config = dict(
    d_model=256,
    d_shared_expert=0,
    balance_bias=False,
    groups_per_token=2,
    lr_router=0.00105,
    beta1=0.95,
    train_tokens=1017000000,
)
Below are experts of layer 2 (counted from 0) of a mixture-of-experts language model. Rows are named gate (a neuron's input weights, with its number), up (a neuron's input weights, with its number) and show model dimensions 0-255. Each number is 128 + 32 x the weight over its row's rms, rounded and kept within 0 to 255.
Before each expert's rows: a language model's description of what the expert responds to. This comes from a sample of Wikipedia text that the model never trained on.

# expert 3
Short inner word fragments. Short lowercase pieces right after a word's first letter or two, mid-word, such as cond-em-ned, o-un-ces, b-ound-ary, av-o-id.
gate0 [140 121 122 147 111 128 123 153 133 110 114 163 181 113  99 155 111 108 156 156 174 117 136 148  99 166 125 125 104 137 104 100 145  98 122 114  73 157  80  64 123 111 162 152 130 125 154 191 160 180  95 112 186 150 177  85  88  92 166 166 140 157  85 101 109  86 187 189  97 118 129  92  92 124  98 155 158 111 160 123 127 157 123  90  92  98 141 170 145 130  86 152  80 103 133 146 113  99 193 170 139 136 142 102 130 120  67  61 139 111 170 107 134  80 139  76 186 175 155  91 184 138 130 143 151 169  80 171  75 119  99  95 159 137 106 110 114 127 132 101 131 122 169 126 158 131 185 124 116  62 132 112 129 121 134 148 121 145  98 113 176 141 101  39 125 104 156 128 111 137 115 151  89 115  89  52 131 137 150 116 193 156 113 107  78 140 170 118  51 134 110 190 136 129 144 138 129 120  73 162 102 150 139 132  66 137 168 139 105 163 128  91  81 102 145  82 174 130  86 120 147 118 187 173 142 211 169  90 102  89  94 137 135 123 135  88 103 109  98 116  85 115 121  54 107 162 193 146  61  86 126 152  87 133 113 127]
up0 [136 172 103  81 159  70 125 115  73  92 141 163 109 201 155 138 141 137  78 127 127  87 127  66 113 131  85 136 178 115 116 199  97 163 140 170 155 149 140 183 154 124 128 110 121 154 111 110 115  92 146 166 176 112 133 161 125 155 114 135 112 142 145 132 121 124 138 131 120  64  96  88  98 108 180 149 162 124  82 162 207 137 160 156 149 104  91 123 168 134 197 142 111 161  87 117 168 132 105 170 129  91 119 173 147 161 145 142 129 136 139 113  69 106 144 116  71  67  60 161 177 165 128 137 120  88 143 113 175 140 114 129 109 158 173 167  97 129  94 196 132 147 151 104 151  99  32 135  60 170 112 162 160 157 151 160 145 145 153 160 141 143 125  88 138 112 126 143 117 139  56 118 140  88 110 109 158 113 142 164  79 151 122 139 150 164 109 129 116 133  84  94 172 152 124  80 161 216 184  93  97 100  47 144 110 111 109 131 124 107 149 144 147 123  86 161 106 115 152 119  77 105 132 138  87 126 142  92 116 135 141  98 123 187 121  90  79  80 140 170 139 163 133  86  37 132 166 155  96 157 141 135 178  87 132 119]

# expert 15
Capital letters in acronyms. Single capital letters or pairs inside acronyms, call signs and party or honour abbreviations, such as KAHE, FDP, MBE, RB, US.
gate0 [143 117 145  95 123 121  96  80 117  97 147 154 121 130 141 115  74  63  85 154  92 152 135 128 167  55 182 134 154 128 120  99 132 153 144 127 188 132 156 101 120 211 155 166 116  93 118  99 179 125 112  95 173 124 160 134 126 164 125 127 109 163  92  93  76 136 100 104  90 121 195 129 107 156 105 120 115 109 110  96  65 132 135 109 152 186  34 142 108 103 123 155  79  86 116 144  78 127 107  91 158 132 128 165 131 149 111 149 126  97 108  86 103  87  84 142 135 106 111  94 144 136  39 147  86 165 165 146 155  79 122 134  67  90 113 147 107 100 172 175 140 155 140  73 182 132 122 194 109 149 130 157 155  92 104 167  96  96 130  99 158 109 121 124  92  87  65 138 128 187 110 110 179 206 148 119 105 143 122 154 124 146  96 179 148  69 133 157 104  68 108  87 116 139 150 132  85  82 123 193 166 104 171 143 140  95 134 135 133 129 134 128 185 182  65  71 146 129  93 138 127 133  95 143 147 141  75 137 100 123  93 152 123 107  80 105 112 155 124 183 201 129 144 122 139 157 141 113 158 116 126 112 157  70  73  96]
up0 [120 152  90 148 144 141 172 122 150 144 158 175 152 116 129 147 161 149 160  81 130 120 126  97 143 178  51  90 117 150 140 170  96 109 113 141 113 115 113 162 157  73 130  85 140 140 149 132  93  55 125 156 116 132 141 181 134 125  83 157 154 117 166 140 151  92 135 158 126 106 113 127 134 123 194 154 155 155 151 130 205 133 129 142 116 108 209 121 135 138 106  88 212 173 151 118 126 138 161 170 118 103 150 131 124  72 124 130  85 196 112 171 110 179 138  81 117 184 116 164 100 130 178 115 129  78 107 140 113 149 100 119 155 181 150 138 134 137 116  98  92 111 103 138  87 160 123  77 125  79 135 142 149 162 172  93 174 134 123 190 130 117 127 113 122 182 190 137 142  60 105  74  92 124 134 136 136 103 132 117 126 126 171  91 114 226  82  65 116 185 179 164 130 147 107 157 106 156 147  84 130 151  83 123  80 153 125 130 117  97 150 133  57  82 180 175 149 157 167 151 157 133 151  49 117 148 145 131 118 210 190 159 127 121 133 193 191  90 100 134  85 122 126 127 140 125 108  98 114 139 122 104 141 124 187 172]

# expert 26
Word-initial lowercase fragments. Short first pieces of ordinary words split into parts, often after a space or heading marks, like s-ung, l-aid, comp, sp.
gate0 [135 127  92 141 102 115  95 190  95 152  83 196 142 125 104 100 131 117  80 151 147 125  88 116 142  90 195 132 131 178 110 152  96 102 152 108  79  84  99 143 155 160  94 163 152 128 139  76 130  86  96 133 133 106 146 118  70 162 212 117 142 175 171 190  99 158 128  91  68 143 154  91 125 142 157 136 174 190  84 127  71 133 122 162 142 129  97 166 142 140 163 122 148 125  85 155  91 130 186 120 139 153  97 128  96 188 113 103  85  94 126 130 160  96  92 130 129 104 137 176 137 179 109 145 122 125 111 123 106 116  94 128 115 191 188 180 147 177 150 110 160  99 161  52 153 140 119 159 147 114  91 168  89  89 155 135  73  88 132 131  77 137 136 103 137 141 142 186 127 131 101 100 106  74  76  80 171 145  97 164 132  91  78 139  98  83 144 105 122  90 142 163  67 101 164  75  64 141 130 150 112 163 128 140 162 122 114 101  75 114  85 125 106 119 174  97 166  82 129 174 101 140 146 134 141 136 144 159 108 167 137 102 133 174 129 151 186 152 168 136 108 130 164 101 131 173  90 150 188 194 166 159 106 114 165  75]
up0 [ 91 129 136 110 109  86  94 147 132 113  91 192  93  95 117 111 165 144 106 157 145 161  95 134 119 105 182 151 118 106 106 124 115 129  93 100 151 183  99 156 100  91 151 106  90  83 174  87 126 120 173 170  80 111 130 116 161 135 162 183 142 103  90 128 175 112 169 131 169 126 188 138  87 146  93 118  86 159 110 119 109 172 129 179 185 141 117 134 168 162 194 217 106 124 116 110 143 102 145 123 133 152 138 124 115 125 151 163 101 119 126 159 130 132  86 117 144 111 114 137  86 152 165 127 194 116 217 110 140 142 145 169 112  86 128 157 137 125  99 112 112 159 100 101 175 133 131  91 203 109 162  61 111  67 178 117 100 157 110 133 138 140  81  73 102 104 169 123 119 176 140  60  94 174  69 105 157 191 164 125 166 143 153 156 129 121  97 124 137 138 178 105 100  77 139 141 121 152 160 147 174 149 118 109 156 167 122 157 171 116 136  57 154 164 111 128 181  94  94 146  95 154 143  83 151 150 192 162 151 162 132 145 134 155 164  97 189 206  70 112 115 179 147  76 112 150 163 159 131 100 145 163 166  74 137 145]

# expert 38
Capitalized name openings. Opening capital pieces of proper names and titles after quotes, parentheses or table bars, such as Sch, Ch, Ro, Zanjan.
gate0 [167 129 136  72  91 115 151 118 156 125 123 143 136  88 151 142 110  64 135 105 124 133 180 134 185 111  89 154 105  84 151  99 106  84 105  82  98 136 176 133 149 160  93  64 122 118 150 124 171 117 102 131  96 123 110 133 165  69 151  87 133 110 163   9 168 154 126 173 162 174  60  94 140  82  90 140 184 165  66 108 127 100 149 123 115  74 135 182  94 150  85 145 172  46 163 121 163 170 189 105 116 133 171 106 145 185 132  58  88 105 128 149  75 143 138 140 166 108 139 108 101 117  99 118  99 151 120 101 124 179 150 134 138 139 133 121 136 124  79 143 119 134  73 131 137 105 124  92 119 142 136 137 116 128 144 157 140 146 123 125 180 139 168 193 138 169 118 143 100 114 112 177 109 146  55 138 121 165 168 113 126 107 184  98  87 101 114 108 111 152 126 139 135 171  52 146 117 142 198  85  92 104  72 120 108 157 130  75  70 143 163 164 168 146  97 152 120 146 147 128 152 104 118 135 180 128  92 110 123 167  70 148 197 165 105 157 125 136  79 157 128  90 107 150  79 102  94  93 130 114 121  95  92  91 140 106]
up0 [158 127  93  84  86 176 123 142 179  81 124 103 130 193 144 185 153 103 115  83 134  86 131 122  77  89 189  80 115 210 143 156  89  89 139 184 107 163  80 146 150  85 126 133 142 137 167 156  93 151 130 119 159 107 175  65 160 149 104 145 132 169 125 137 103 203 120 208 155  85 199 169 103 172  83 116 138 110 125 184 172 139 132 154 153 145  85 138  94 142 124 125 139 167 100 163 118 104 170 117 146 192  92  80 160  95 135 105 112 124  97 100 164 155 110 149 142 158 110 107 123 157 137 163 103 109 117 147 143  83  78 176  89 159 108 141 121 153 149 136 116  60 138 125 131 189  72 171 120 168  80 178  85 194 155 139  89 120  47 116  96 142 143 101 142 104 143 148 147  95 120  90  86 131  46 124  93  77 112 151 118 115 171 117 158  94 148 137 136 101 140 148 129  73 147 106 134 111 151 141  84 112 181 188 176  78  92 126  87 151 166 175 125 154 109 125 110  83 132 124 104 107 152 140 138  82 131 125 127 116 131 174 110 120 141  75 125 109 172 138 140 121 198 111 159 122 111 126 147 141 141 109 105 115  84 115]